{"n_layer": 14, "d_expert": 80, "d_shared_expert": 0, "moe_layers": [1, 3, 5, 7, 9, 11, 13], "normalize_top_k": true, "routed_scale": 1.0, "balance_bias": false, "router_z_loss": 0.001, "lr_router": 0.00073, "vocab_size": 27510, "optimizer": "muon_variant", "batch_tokens": 65536, "seq_len": 512, "train_tokens": 389400000, "dataset": "wikipedia_en"}
Below are experts of layer 7 (counted from 0) of a mixture-of-experts language model. Rows are named router (the router's row for the expert), gate (a neuron's input weights, with its number), up (a neuron's input weights, with its number) and show model dimensions 64-95. Each number is 128 + 24 x the weight over its row's rms, rounded and kept within 0 to 255.
After each expert's rows: "gets" lists some tokens that make up at least twice as much of what it gets as of all text. This comes from a sample of Wikipedia text that the model never trained on. Tokens count by the router's weight.

# expert 51
router [ 98 151 115 113 144 109 117 115 121 140 125 149 134  94 115 193 120 180 118 105  88 117 170 111 130  96 137 136 140 146 157 129]
gate0 [ 75 152 116 130 129 122 168 154 134 188  82 127  98 126 102 162 121  85 139 109 135 165 102 133 132  95 160 133 153 132 136 116]
up0 [127 100 105 100 137 127  86 162 121 174 142 120 109 122 104 126 135 142 111 134 146 139 127  79 143 143 168 137 147 127 128  99]
gate1 [112 105 170 125 126 118 150 130 121 166 145 100 100 139  96 151  54 128  95 205 139 169 131 115  94 123 147  97  69 150 109 195]
up1 [154 106 142 116 106 150  89 118 137 119 124 156 141 124 197 115 112 131 128 110 117 115 123 139 135 155 120 152 129 137 159 123]
gate2 [157 169 142 133 134 174 122 112 131 157 134 117 162 143 153 100 107 107 134 110 140 174 171 167 127 104 154 129 128 154  77 114]
up2 [191 171 140 137 150 156 152  86 123 140 149 145 124 136 115 133 117 118 105 140 141 213 153 150 132 103 186 115 144 136 102  74]
gate3 [100 168 141 127 137  68 148 103 141 144 144 145 134 120 115 133 105 104 155 142 134 126 166 144 133 139 139 106 145 102 139 101]
up3 [133 178 133 139 113 135 122 141 107 139 129 135 170 126 141 149 117 138 145 158  95 128 110 121 138 110 176 167 125 137 127 143]
gate4 [142 125  46 124 140 106 158 105 116 109 115  75  95  73 139 151 155 120 153 123 120 163 128 131 140 112  98 135 104 149 139 137]
up4 [126 104 113  92  95 129 114 111 117 136 142 114 154 125 114 117 141  96 138 138 112 128 143 119 135 110 107 156  80 102 134 106]
gate5 [166 117 145 141 101 109 148 118 103 107 151 109 156 112 153 133 132 136 158 125 144 111 144 111 164 110 121 132 142  89 118 173]
up5 [115 169 117 130 132 174 176  98 128 123 128  97 122 155 105 117 106  93  76 125 123 167  86  93 117 136 149 134  89 131 109 141]
gate6 [131 139 126 125 140 120 161 111 133 147 136 120 146 122 110 141 144 121 114 153  83 117 115 146 121 117 145 154 141 132 135 130]
up6 [107 122 169 135 142 105 150 125 147 118 130 106 100 128 147 121 195 164 108 131 164 123  99 121 118  68  86 120 108 142 106 129]
gets: "'s", "'", " his", "/", " and", " \""

# expert 8
router [115 160 129 121 128  94  72  94 127 109 135 149 139  76 158 120 135 154  86 113 103 113 168 106 141 107 152  96 143 175 144 139]
gate0 [166 114 131 173 129 137 128 130 128 139 175  91 116 105 139 106 139 128 154 138 146 131 139 133 137 125 134 117 102 129 160 103]
up0 [158 148 121 125 137 119 102 101 132 105 122 124 123  95 171 134 159 157 156 108 110  78 140 128 150 177 132 108 141 150 148 112]
gate1 [117 111  74  90 113 111 148 120 134 159 120 126 113 138 158 110  88 165 148 141 127 159 131 118 149  77 123 136 123 116 101 143]
up1 [137 129 105 118 123 177  75 127 152 151 105 139 103 107 143 141 100 127 145  82 134  97 152 128 101 114 121 139 154 118 106  89]
gate2 [147 128  92 172 142 101 159 132 128  98 158 167  99 132 101 155 136 109 121 125 187 100 117 100 119 109 119 143 112 137 137 153]
up2 [141 124 143 147 112 109 181 132 127 127 137 129 161 139 120 133 177 124 102 136 103 184 125 111 158 148 136 137 145 151 136 163]
gate3 [110 125 141 114 101 136 155 110 144 114 152  94  90 114 129 142 183 104 167 171  90 114 114 120 115 164 119 111 125 123 125 154]
up3 [ 96 130  85 128 142 108 142 142 124 109 117 138 138 150 116 132 111  94 109 136 130 142 116 105 138  96 126 134 136  91 140 144]
gate4 [129 154  96 110 166 137 110 148 155  98 132 104 102 110 189 133 128 173 130 131 161  86 120 136 153 137 168 119 194 136 128 145]
up4 [101 118 157 147 160 141 162 194 150 154  89 173 135 156  67 162 107 139 143 135 137 154 149 132 112 106  85 144  92 132 133 159]
gate5 [141 104 145 148 122  65 115 150 153 109 177 153 143 128  83  93 126 129 153 111 117  98 130 124 119 120 172  95 149 133 140 121]
up5 [170 129 156 116  90 134 125 154 152 109 136 156 112 101 113 136 133 126 151 162 143 101  98 115 142 158 130 182 105 110 109 152]
gate6 [141 116 150 155 132 123 116 155 155 117 118 163 118 163 123  91 135 118  99 163 107 117 131 168 163 112 146 134 125 154 122 145]
up6 [143 191 147 123 149 117 154 110 157 136 120 152 113 144 100 138 149 111 116 166 120 116 110 133 139  92 155 106 144 108 104 132]
gets: ",", " and", " a", "),", " as", " is"

# expert 38
router [123 151 137 123 121  97  76 126 112 105 166 148 140  80 177 162 132 146 122 150 104 103 154 101 145 100 159 133 158 145 181 167]
gate0 [120 138 116 114 119 181 156 159 100 139 131 118 122 171 112 142 145 102 139 150 143 177 142 131  95 133 146  97  78 103 142 114]
up0 [138 141 182 157 146 140 104 133 114 146 118 127 140 126 129 134 132  87  90 144 143 137 173 108 131 109 134 146 155 130 102 131]
gate1 [126 129 151 123  99 107 104 151 121 132 150 163 109 133 160 117 184 136 129 111 113 133 150 185 121 135 114  90 101 116 131 217]
up1 [110 102 127 153 162 114 160 150  83 118 128 118 136 150 138 134  94 119 173 149 144 134 117 131 100 133 157 134 126 144 165  94]
gate2 [113 143 140 157 164 136 124 159 136 163 136 162 150 133  77 144 125 128 111 137 147 114 108 148 154 127 121 155 147  88 144 108]
up2 [102 174 149 121  98 109 127 122 144 138 152 135 100  68 145 127 113 125 109 126  84 123 152  94 110 165 133 114 163 125 114 105]
gate3 [124 126 146 114 104 161 102 123 167 148 104 136 187 136 120 111 162  95 165 104 195 139 141  94 177 102  78 122 114 130 118 102]
up3 [140 138 131 186 149 120  82 111 195  83 100 124 112 121 154 152 124 140 149  95 130 152 142 118 121 133 155  98 108 153 135  99]
gate4 [102 100 128  61 129 102 160 112 143 101 134 110 147  97 172 140  91 122 126 163 111 109  89 152 108 148  97 133 120 117 128 138]
up4 [142 161 144 132  99 115 108 151 159 115 142  63  90 144 125 162 121 110 118 131 146 121 138 136 115 114 108 156 124  72 170 110]
gate5 [124 111 124 118 108 138  96 146 122 114 122 115 109 146 130 112 163  82 116 122 111  92 183 116 143 131 105 114 124 138 144 147]
up5 [ 95 110 138 125  94 141 139 150  86 102 145 101 154  83 125 137 118 121 131 101 114 131 115 113 114  83 116 178 150 114 105 161]
gate6 [129 116 101  92 128  81 150 144 148 120 140 155 130 164 109 131 141  99 126 105  86 103 145 109 152 118 122 130 158 156 138 119]
up6 [ 95  97 114 125 100 114 146 128 129 152 151 162 103 113 101 142  84 149 124 137 119 133 102 166 122  80  90 104 108 141 117 127]
gets: " the", " of", " to", " with", " in", " a"

# expert 32
router [ 98 137 115  97 183  86 102 105 123 124 127 149 165 122 142 161 153 155 124 141 107 111 136  99 151 103 123 119 147 147 141 139]
gate0 [158 140  91 154 116  94 150 145 111 134 158  88 137  35 108 111 139 104 102 149 150 140 148 116 134 136 115 136 136 145 145 162]
up0 [158 142  86 129 130 114 153 138 102 119 115 154 131  71  96 114 149 101 135 114 145 147 128 132 125 117 122 145  85 160 114  90]
gate1 [ 87 115 132 135 135 146 111 161 129  71 128 154 110 130 135 112 137 122 161 140 119 119 109 104 148 144 105 107 172 125 126 147]
up1 [135 100 168 140 135 146 158 117 117 154 131 169 163 145 149 107 107 126 154 140 155 137 170 116 136 120 121 132 123 139 163 137]
gate2 [123 107  79 108 103 140 142 147 100 158 120 126 139 110 126 109 157 129 104 105 129 112 103 149 149 126  93 153 146 126 146 141]
up2 [107 145 140 151 135 179 146 141 125 125 154 156 168  99 155 140 144 123 118 173 142 149 142 157 130 118 129 127  92 137 114 103]
gate3 [138 109 148 180 114 154 133 165 116 105 166  96  94 113 165 129 144 132 116 203  93 112  83  92 161 101 148 148 147 106 154 104]
up3 [129 109 145 137 132 116 160 130 133 120 119  95 121 123 159  98 176 176 151 127 222 116 118 142 144 159 115 140 105  78 137 139]
gate4 [138 116 121 122 127 109 123 122 155 159 106  71 110 123 140 133 108 190 132 109  95 153 127 153 134 137 137 157 112 147 200 119]
up4 [135 132 156  97 122 116 110 151 154 134  70 114 100 131 171 131 107 127 156 136 177 136 125 126 108 129 112 121 116 106 105 143]
gate5 [145 116  99 169 123  71 110 171 158 140 115  91 175 113 114  81 152 116 143 104 163 118 134 168 117 135 134 116 143  84 136 192]
up5 [140 170  94  66 123 111 168  99 115 111 111 188 159 144 105 171 136  69 138 114 138  92 152 128 112 135 154 126 135 117 143 107]
gate6 [ 79 101 125 116 129 139 160 122  97 132  97 114 141 141 138 133 169 115  76 148 125 122 148  97 185 127 123 113 143 114 150 167]
up6 [113 132 103 120 128 129 134 157 126 106  98 137 141 126 137 154 166 156 117 140 136 145 122 151 154 100 122  92 101 131 151 176]
gets: "|", " |", " (", "-", "=", " -"

# expert 30
router [117 171  74 111 139  84 119 106 125 108 130 115 170 115 160 139 148 165 112 137 124  74 108 105 125 126 152 138 151 148 166 164]
gate0 [139 155 158 144 145 125 143 145  82 137 130 150 119 106 145 118 130 112 156 133 157 101 137 148 125 132 126 119 111 114 176 173]
up0 [153 171 124 121 106 202 106 139 114 132 133 150 154 141 123 119 129  98 156 125 148 151 122 106 154 177 124 133 136 127 159 134]
gate1 [167 147 107 130 126  86  97 162 135 150 122 152 130 129 121 138 114 104 124 123 164 140 130 163 167 129 100 100  84 123 124 148]
up1 [157 108  73 130 161 188  85 144 125  92  99 107 114 147 105 115 117  98 101 124 140 104 150 136 150 112  99 171 157  96 136 141]
gate2 [180 138 138 151 100 136 127 151 128 117 137 137 137 122 116 124 158 122 136 113 121 114 121  95 140 158 124 141 150 157 121 159]
up2 [152 144 152 158 137 133 175 165 175 102 183 133 129 128 124 148  59 120 130 106  99 108  90 117 129 129 181 126 149 135 150 152]
gate3 [124 119 140 137 129 118  98  97 130 106 108 149 125 153 157 123 114 142  88 140 135 120 144 123 123 122 105 115 117  76 162 163]
up3 [102 106 127  94 189 145  87  85 129  88 127 111 135 142  96  98 137 150 133 149 107 168 145 158  91 115 124 175 162 136 132  93]
gate4 [136 118 122 145 144 106 119 137 140 109  94 165 143  87 150 104 172 123  90 131 108 105 127 154 188 115 133 113 143 130 164 136]
up4 [125 126 124 106 102  84  77 129 123 127 162 148 168 107 104 103 102 141 104 135 165  83 168  82 161 189 101 134 115 157 128 144]
gate5 [114 138 119 163 135 104 126 112 105 122 135 117 126 116 175 132 103 119 159 144 127 129 124 139 123 112 151 141 158 135 126 112]
up5 [119 144 121 109  73 140 157 130 101 126 100 174 112 133 112 114 134  95 140 121  84 136 108 123 131 188 157 174 112 113 149 146]
gate6 [130 113 139 170 123 121 134 129 120 149 125 137 123 100 117 132 141 149 108 120 154 139 107 114 124 113 209 120 147  97 128 136]
up6 [113 137 139 163  93 157 123 131 116 117 117  82 104 125 125 100 135 145 127 141 130  93 120  94 115 140  94 111 129 139 134 113]
gets: " (", "–", " \"", "-", "(", " $"

# expert 60
router [ 93 147 125 113 152 115 110  98 137 125 159 162 173 101 153 178 154 167 129 149 103 117 139 100 126 107 127 105 147 148 119 136]
gate0 [107 139 157 154  98 102 128 146 153 189 134 130 120 150 159 148  85  98 148 155 172 125 149  64 144 142 117 112  98 138 120 138]
up0 [184  75 123 156 119 106 100  98 159 104 154 125 115 142 113 101 129 101 128 120  84 143 133 130 132 128 163 127 122 124 142 159]
gate1 [142 160 132 109  90 149 132 162 139 142 138 118 170 114 120 146 105 125  95 127 113 106 117 151 121  91 125 120 142 152  78 157]
up1 [153 117 127 104 163  98  65 135 139 147 139 141 119 107 140 157  99 159 118 140 169 112 147  62  83 175 169 137 158 153 133 140]
gate2 [107 127 114 132 126 127 115  76 132 118 125 115 136 110 155 102 122 136  88 142 151  80 120 164 137 127  96 102 138 124 146 117]
up2 [159 109 140 130 119 149 128 122 120  79 134 129 115 175 119 150 127  90 166 103 121 123 156 140 123 117 137 154 113 118 118 124]
gate3 [ 96 118 122 107 111 160 103 154 102 125 140  99 134  90 187 170 166  96 140 171 121 152 139  93 129 114 118 148 163 100 153 164]
up3 [ 98 161  97 135 153 143 151 120 116 141 178 162 146 134 131 106 158 142 123 103 195 117 118 128 135  97 110  97  98 150 108 146]
gate4 [146 156 108 163 134 112 134 124 128 148 116  90 147 139  92 145  99 145 120 152 115 148 105 149 127 107 125  90 114  86 111  95]
up4 [139 147 148 151 115  99 127 168 134 144 154  95 109 146 104 191 134 157 118 157 114 106 112 122 114 108 170 124  97 113 101 161]
gate5 [ 95  98 150 154  99  72 137 148 117 105 140 128  79 104 140 113  98  97 106 113 110 163 158 118 115 170  91 110 164 165 157 157]
up5 [148 121  95 115 128  92  88 123 122 101 139 121 118 168 150  88 131 110  92 155 140 106 114 123 152 183 113 134 116 142 127 135]
gate6 [135 173 155 117 137 110  98 148 126 123 118 101 110  61 130 157 129 153 120 178 139 158 115 160 145 116 158 144 117 100  63 113]
up6 [158 108 119 136 133 141 129  65 143 137 122 156 109 146  72 116 140 111 137 162 138 134 170 134 116 137 137 157 120 119 128  76]
gets: " 3", " 2", " 4", " 5", " 6", " 10"

# expert 17
router [ 83 145 146 106 146  98 128 109 133 102 125 139 139 123 120 139 153 132 124 141  95 133 139 113 109  78 138 139 137 157 159 131]
gate0 [143 185  96 129 137 131 127 141 162  78  92 144 117 142  92 122 139 132 162 119 127 164 109 143 114 167 133  90 100 141 124 167]
up0 [114 106  86 170 122 119 106 119 142 110 123 131 130 123 130 148 131 162 154  73 152 130 151 151 133 155 157 106 190 106 142 109]
gate1 [ 99 103 130 156 113 136  86 153  89 110 144  87  81  73 130 151 133  94 121  89 132 135 118 114 104 108  99 108  86  99  93 202]
up1 [107 139 133 134  93 120 123 107 136 165 120 106 108 124 136 148 128 132 114 100 127  77 138 142 177 115 117 157 135 135 129 126]
gate2 [142 161 122  80 147 115 114 101 116 137 132 172  85 153 162 147  86  97 190 112 143 171 154 127 120 100 158 108 167 101 184 101]
up2 [112 112 141 124 126 172 113 111 115  92 145 167  95 149 124  84 134 103  97 140 151 153 113 154 126 131 129  70 103 119 116 114]
gate3 [148 147 159 152 124 169 134 158 148 153 142 122 130 125 141 128 185  87 162 141 207 101 176 121 127 120  97 146 142 117 123 120]
up3 [152 120 121 117 114 134 122 125 142 136 123  99 137  84 148 166 149 127 139 128 193 148 121 153 168 103 108 150 103 106 140 139]
gate4 [140 151  94 114  67 116  99 159 146 103 126 147 135 172 115  93 162 148  93 122 137 139 146 124 145 141 111 137 155  95  78 126]
up4 [139  90 130 137  97 179  80 122 101 119 114 117 112 152 156 137 126 125  93 162 121 132  93 108 134 148  89 131 104 121 110 193]
gate5 [139 155 118 124 123 150  98 151 158 107 131 150 131 156 115 154 146 136  90 171 152 158 129 149 141  91 123 121 103 127 131 141]
up5 [160 101 110  80 116 139 107 147 117 151 130 128  67 144 123 101 110 141 160  70 122 122  93 151 201 126  91 102 126 161 109 118]
gate6 [ 97 141  89 163  89  96 121 147 129  60 139 151 113 100 138 132 126 155 134 119 126 132 114  89 107 128 118 157 108 109  99  97]
up6 [ 98  98  85 115 135 119 147 116 146 151 138 167 154 151 128 124 139 124  91 122 115 145 162  87 104 136 139 137  72  88  85 112]
gets: ",", " film", " album", " song", " father", " series"

# expert 14
router [ 99 180 117 138 127  82 107 105 146 103 156 155 135  95 171 139 153 150 106 147 104 106 178 110 138 118 123  80 129 179 167 148]
gate0 [173 116 112 119 130  89 128 129  98 125 146 104 136 107 149 144 102 146 108 152  99 147 152 142 142  72 131 108 126 104  81  99]
up0 [124 150 169 142 147 113 115 120 120 123 123 116 114  80 103  98 113 136  84 122 107  99 176 123 123 123 130 125 145 150 150 135]
gate1 [124 120 170 157 145 101 126 125 127 143 133 156 120 159 145 138 149 145 135 155 112 114 103 108 103  85 131 129  97 111 101 123]
up1 [159  83 144 161 135  90 153 106 125 148 136 107 142  83 149 191 163 133 145 108 141 127  98 121 113 135 107 111 106 173 167 141]
gate2 [107 110 128 160 114 119 132 133 119 144 125 149  81 100 138  97 156 125 146 110  78 110 121 107 153 142 105  84 115 142 104  83]
up2 [131 135 135 121 139 160 121 150 127 127 118 104 138 146 139 145 117 117 151 127 100 131 171 135 119 149 141 128 156 126 151 105]
gate3 [135 141 141 127  96 139 137 161 174 142 104 162 130 106 147 143 127 104 128  91 147 150 128 137 105 139  96 119 120 124 160 150]
up3 [164 122  81  83 106 109  96  92 128 147 142 152 153  75 111 125 111 113 153 112 103 119 144 138 146 129 103 115 122 166 123 109]
gate4 [172 162 141 150 164 155 107 146 127 144 131 111  83 136 134 154 179 133 131  92 138 146 160 156  87 119 153 159 140 107 145 106]
up4 [142 153 155 140 138 120 177 109 141 128 100 148 142 120  94 154 147 125 127 120 152 124 107 166 141 118 175  91 132 147 147 137]
gate5 [109 178 121 151 130 120 116 134 143 147 131 150 123 123 170 135 105 183 111 125 145 168 121 127 109 103 116 143 145 123 122 125]
up5 [170 122 132 165 101 115  99 127 141 157  95 121 107 130 115  84 147  84 105  99 164  89  76  99 127 119 157 151 127 163 143 102]
gate6 [ 96 111 129  88 158  77 103 134  96  93 120 162 127 161 142 158  99 115 162 109 156 181 125 112 112 120 129 104 111 150 126  83]
up6 [136 156 130 119 154 132 117  92 109 138 107 109  98 147 112 161  86  93 127 146 120 125 121 126 146 145  97 121 101  97 157 133]
gets: ",", " the", " in", " In", "In", " at"

# expert 46
router [112 169 139 123 135 101 104  90 121 109 138 131 151  96 152 126 166 127 109 140  96 121 171 114 117  91 142 126 146 139 136 161]
gate0 [126 128 162 123 106 140 172 118 138 119 109 163 117 177  89 136 196 139 139 160 131 121 117 132 138 109 147 147 115 115 100 121]
up0 [151 108 120 145 120 131 114 142 164 104 138 141 124 123 143  99 159 101 138 124 105 132 116 116 119 115 138 134 125 130 146 133]
gate1 [157  89 109  91 131 125 114 148 160 110 175  72 100 112 130 106 130 147 103  96 104 136 128  86 108 175 140 169  92 106 144 115]
up1 [130 155 142 134 158 152 117 160 106 136 113 144 183 113 144 119 153 153 114 180 126 176 108 105 115 104 110 108 126 125 136 142]
gate2 [149 109 119 105 155 116 108 148 119 132 121 129 142 157 150 104  90 198 141  83 119 140 124 160 147  96 111 144 134 123  86 118]
up2 [106 140 131 187 153  66 117 134 156 111  89 168 147 105 140 146 125 182 146 126 120 102  94 133  87 167 172 146 129 125 150 154]
gate3 [144 136 109  98  85 146 109 104 133 140 134 139 118 103  86 146 135 140  98  89 120 104 160 125 101  97  76 147 151 106 149 129]
up3 [146 153 128 151 161 137 102 129 149 143 174 140 125 128  33 111  98 152 188 122 133  92 149 120 118  99 115  96  99 106  91 141]
gate4 [114 128 128 157 115 166  93 103 129 107 112 173 150 141 170 124 162 145  97 117 118 116 111 155 106 115 116 121 163 114 157 148]
up4 [ 93  85 130 131 129 167 125 109 117 151 143 127 113 103 141 168  95 172 122 143 120 139 102 139 106 137  96  88 137 130 146 148]
gate5 [143 154 143 135 155 157 139  91 129 126 113 123 163 139 119 104 169 123 116 136 128 124 148 119 132 111 120 115 138 138  91 129]
up5 [124 129 129 181 106 160 102  86 149 120 155 126  88 118 143  68 117 143 145 130 178 115 128 145 137 136  95 111  81 161 115 128]
gate6 [119 106  92 154 167 142 143 184 124 129  75 156 119 103 140 157 135  99 120 112 115 126 142 112 116 134 143 177 129 131 151 144]
up6 [ 77 124 112 125 158 132 179 130  97 131  66 106 104 107 143 137 114 104  71 148 151 140 137 133 157 135  98 154  92 183  91  99]
gets: ",", " and", " as", " but", " that", " is"

# expert 22
router [100 149 138 115 144 116  96 136 138  99 134 121 161 108 166 187 134 148 125 140 130  99 155 108 132  85 145  84 138 137 148 139]
gate0 [139  87 130 136 154 139 137 149 140 125 155 137 159 122 140 133 126  92 168 129 151 138 150 145 123 159 107 175 110  96 124 144]
up0 [126 138 131 136 124 134 112 121 140 140 130 130 143 155  96 100  82 124 109 140 109 123 164 128 126 178 112 169 120 127 138 109]
gate1 [132  99 166 151 139 123 130 128 135 114 139 139 128 140 156 125 153  78 146 189 158 164 109 118 118 143 140 104 100 129 144 154]
up1 [161  98 126  95 106 123 111  75  83 114 126 103 186 131 161 111 111 193 117 139 181 127 139 145 135 130 105 147  30 101 117 112]
gate2 [153 124  91 107 109 217 140 115 129 146 131 178 101 137 140 112 157 106  88  84 132 115 190  99 114 136 188 109 119 113 121 118]
up2 [119 152 115 108 105 126 136 126 127 110 124 113  88 106 112 101 150  72 117 154 123 137 123 107 177 108 119 135 131 156 110 148]
gate3 [140 131 180 134 143 131 140 132 143 113 145 125 166 148 119 168 108 142 123 133 124 135 137 139 198 142 143 134 167  99 127 132]
up3 [132  99 154 132 152 148 101 164 109  95 127 145 138 144 100 160 144 154 106 126 160 148 161 123 101  72 146 156 124 105 101 141]
gate4 [ 50 123 117 143  97 130 152 142 142 119 139 148 147 116 136 154 123 103 101 146 113 146 156 121 143 108 115 125 149  89 184 126]
up4 [153 163 115 154 172 136 136 128 153  83  95 131 137 159 118  94 140 139 132 144 107  99 112 161 118 138 110 121 113 149 139 115]
gate5 [136 131 108 120 151 117 181 118 148 112 145 166 109 108 144 155 128 143 129  95 112 132 147 112 141 149 150 126 127 159 143 154]
up5 [126 131 147 115 150 114 129 109 125 187  61  86 137 116 140 122  77 109 160 137 129 141 114 135 137 108 129 143 113 148 135 122]
gate6 [153 165 201 108 114 147 116 110 105 160 144 163 137  97 104  96  91 123 156 134 127 126 153 135 178 135 108 133  67 136  81 129]
up6 [122 151 182 133 104 147 109 166 131 125 151 140 130 126 136 159  94  95 111 150 128  90 117 110 114 152 129 143 129 116 115 165]
gets: " A", " B", "C", "A", " L", " C"

# expert 39
router [103 135 102 110 140 118  69 111 125  95 108 108 173 132 125 147 117 170 129 147 124 114 160 102 142 108 162  97 141 192 129 131]
gate0 [ 95 118 130 135 116 134  89 168 109 140 139 131  78 153 152 130 123 108 146  98 134 117 143 148 124 106 114  91 100 161 150 111]
up0 [ 89 121  83 142 132 127 156 104 151 134 139 105 169 115 144 154  86 102  95 124 161 101 151 164 130 108 104 100 108 121 136 122]
gate1 [130 143 144 148 145  70  66 173 145 160 157 129 131 131 127 120 161 140  80 105 173 121 128 145 128 110 132 150 122 119 158 103]
up1 [131 129 120 130 169 119  92 124 123 123 140 188 156 151 119 112 147 157 109 110 133  96 137 164 136 119 132 117 123 132  96 184]
gate2 [134 174 110 102 143 129 118 117 121 148 115 139 134 126 145 158 114 141 188 112 120 194 122  83 124 108 144 147 163 127 106 147]
up2 [144 113 148 133 103 124 151 115 120 144 152  99 127 127 139 145 166 116 131 158 136 135 141 114 104 145 134 127 140 126 122 112]
gate3 [184 117 134 163 158 103 149 121 109 116 132 130 152 114 164 172 176 130 108 147 129 145 172 138 127 150 143 136 112 170 144 124]
up3 [ 90 186 148 170 117 103 127 151 149 151 117 146 155 104 152 105 139 137  95 135 110 124 102 114 133 158 116 158 104 165 143 103]
gate4 [116 131 117  78 186 151 124 159 125 144 140 125 135 131 125 167 136 106 141 111 226 137 196 115 163  98 122  97 150 138 148 113]
up4 [148  83 134 107 140  83 106 101 119  75 147 134 117 118 141 145 119 129 141 118 136 150 121 103 155 119 133 168 158 139 121  95]
gate5 [123 141 132 127 148  96  11 116 144 113 117 113 139 131 141 119 152 172  91 107 135 119  90 115 150 132 124 130  74  99 127 140]
up5 [111 148 138 113 117 117 112 153 164 158 123  75 145 127 163 124 163 174 129 123 167 130 146  99 123 181  98  96 108 145 141 164]
gate6 [130 147 147 168 141 151 123 150 121  99 141 128 106 106 139 144  96 141 148 155 110 146 123  95 105 176 133 140 132 125 139 130]
up6 [123  76 113 167 152 113 100 146 112 167 130 173 130 154 184 109 136 123 142 109 110 144 104 128 143 119 122 152 131 174 125 137]
gets: " |", " (", " the", " –", " -", ":"

# expert 20
router [ 97 146 123 111 135  96  80 117 129 127 127 137 152  92 131 141 198 150  82 127 101  82 156 108 127  94 136 131 145 117 123 170]
gate0 [170 138 129 113 113 162 136 149 143 100 187 148 156 142 116 122 178 102 103 141 176 139 124 158 159 158 120 107 107 128 121 126]
up0 [106  97 136 137 127 128 135 125 169  91 129 127 142 138 101 127 108 154 112 133 129 112 160 147 164 181 132 118 118 110 111 123]
gate1 [144 174 120  64 113 117 136 113 157 118 165  92 114 138 120 117  89 142 152 133 101 100 121 146 123 148 116  99 143 115 140 142]
up1 [ 80 115 135 147 135 129 188 125 153 145 121 124 100 145  86 105 131 117 118 199 177 106 121 100 154 148  94 159 147 173 158 148]
gate2 [139 112 174 156 102 175 143 147 151 108 138 136 106 108 132 160 152 116  83 143 117 111 147 135 151 120 132 112 152 118 124 129]
up2 [133 115 130 125 175 166  98 120 133 144 119 125  83 125 170  78 145 154  84 139 154 129 114 158 107 163 137 125 159 131 122 170]
gate3 [135 120 127 105 151 141 135 150 182 117 138  93 146 157 149 113 135 119 109 103 137 145 122 126 131 138 183 105 130  74 111 148]
up3 [ 73 142 129 147 116 205 116 136 147 186 120 186 117 113 152  91 134 132 136 156 118 143 147 149 114 134 110 110 125 124 158 153]
gate4 [116 167 136 125 137 107 135 188 139 159 153 159 154 172 143 156 181 145 180 169 119  95 117 132  82 113  97 147 136  74 106 188]
up4 [168 117 128 111  84 126 152  97 110 106 141 113 114 130 100 169 156 134  83 153 111 168 151 149 128 112 141 139 155 102 162 159]
gate5 [175 116 101 146 117 108 112 131 118 118 140 173 111 146 120 150 173  91  93 100 129 113 115 118 144 109 196 164 149  95 145 129]
up5 [129 163 122 132 139  83 133 126 132 144 127 128 126 129 134 106 165  56 152 125  69 127 139 144 123 102 132 144 127 131  89 124]
gate6 [ 95 112 140 145 133  83 123 108  93 115 138 157 134 135 122 187 112 124 124 120 170 138 136 145 156 111 132 108 179  88 145 102]
up6 [165 122 105 144 128 132 152 125 141 127 132  68 164 147 137 131 105 121 146 163 108 133 118 125  97 124 132 109 127  85 110 187]
gets: " to", " he", " it", " had", " He", " who"

# expert 56
router [120 137 131 116 185 116  67 125 148 123 126 135 142 107 184 175 162 157 110 112 143  86 140 107 120  92 129 101 163 176 168 133]
gate0 [141 142 139  95 125 102 130 125 141 118  97 160 136 181 126 148 154 129 109 140 149 142 130 156 155 104 129  82 111 145 110 131]
up0 [123  96 116 128 122  91 168 124 129 132 145 140 124  64 140  49  87 196 155 193 109 126 121 116 130 147 111 115 132 142 154 158]
gate1 [201 153 155 123  95  99 139 142 101 106 168 114 143 168 123 152 152 123 120 168 127 113 108 123 120 141 126  90 116 136 135 123]
up1 [166 128 121 141 112 113 109 104 133 118 136 155 167 103 124 110 160 117 119 104 115 116 136  91 144 135 118  96 163 166 132 127]
gate2 [137 123 172 102 120  71 116 125 172 172 102 154 136 110 130 125 138 117 147 104 119 142 129 127 128 132 146 101  85 145 138  93]
up2 [ 70 142  84 136 110 140 166 104 112 164 142 151 143 104 141 135 159 149  79 153 133 106 143 129  86 134 158  94 127 146  97  83]
gate3 [140 115  90 152 138 135 144 156 146 160 180 120 123 136  68 198 137 138 118 133  79 135 167 146 115 142 130  92 129 117  79 145]
up3 [159 137 103 119 137 127 128  83 135 143 121  98 159 112 162 159 132 104 156 144 179 123 112 157 100 109 147 125 101 108 123 139]
gate4 [104 155 144  98 131 153 174 141 130 156 138 135 137 108 189 151 119 144 124 131 124 119 146  89 136 157 119 105 159 129  99 141]
up4 [114 124 141 129 156 118  92 129 129 111 139 155 119 132 120 177 118 140  87 159 130 124 112 131 134 123 139 120 125 107 147 139]
gate5 [147 131 107 128 119 117 135 149 142 155 134 147 162 136  70 160  90 108 118 112 128 144 136 141 134 105  85 102 118 133 159 158]
up5 [144 104 122 130 147 121 161 142 122 146 132 125 173 125 145  85 108 131 121  94 159  95 145 109 132 102 142 142  93 136 114 132]
gate6 [158 137 116 138 110 133 143 117 131 103 118  55  87 140 134  94  74 107 145 122 108 123 175 150 162 118 108 107 158  96 125 106]
up6 [127 132 127 117 105 119 156 143 156 154  85 151 158 130 168 125  69 118 111 158 143 161  92 126  86 151 169 158 136 112 157 105]
gets: " S", " T", " M", " B", " R", " K"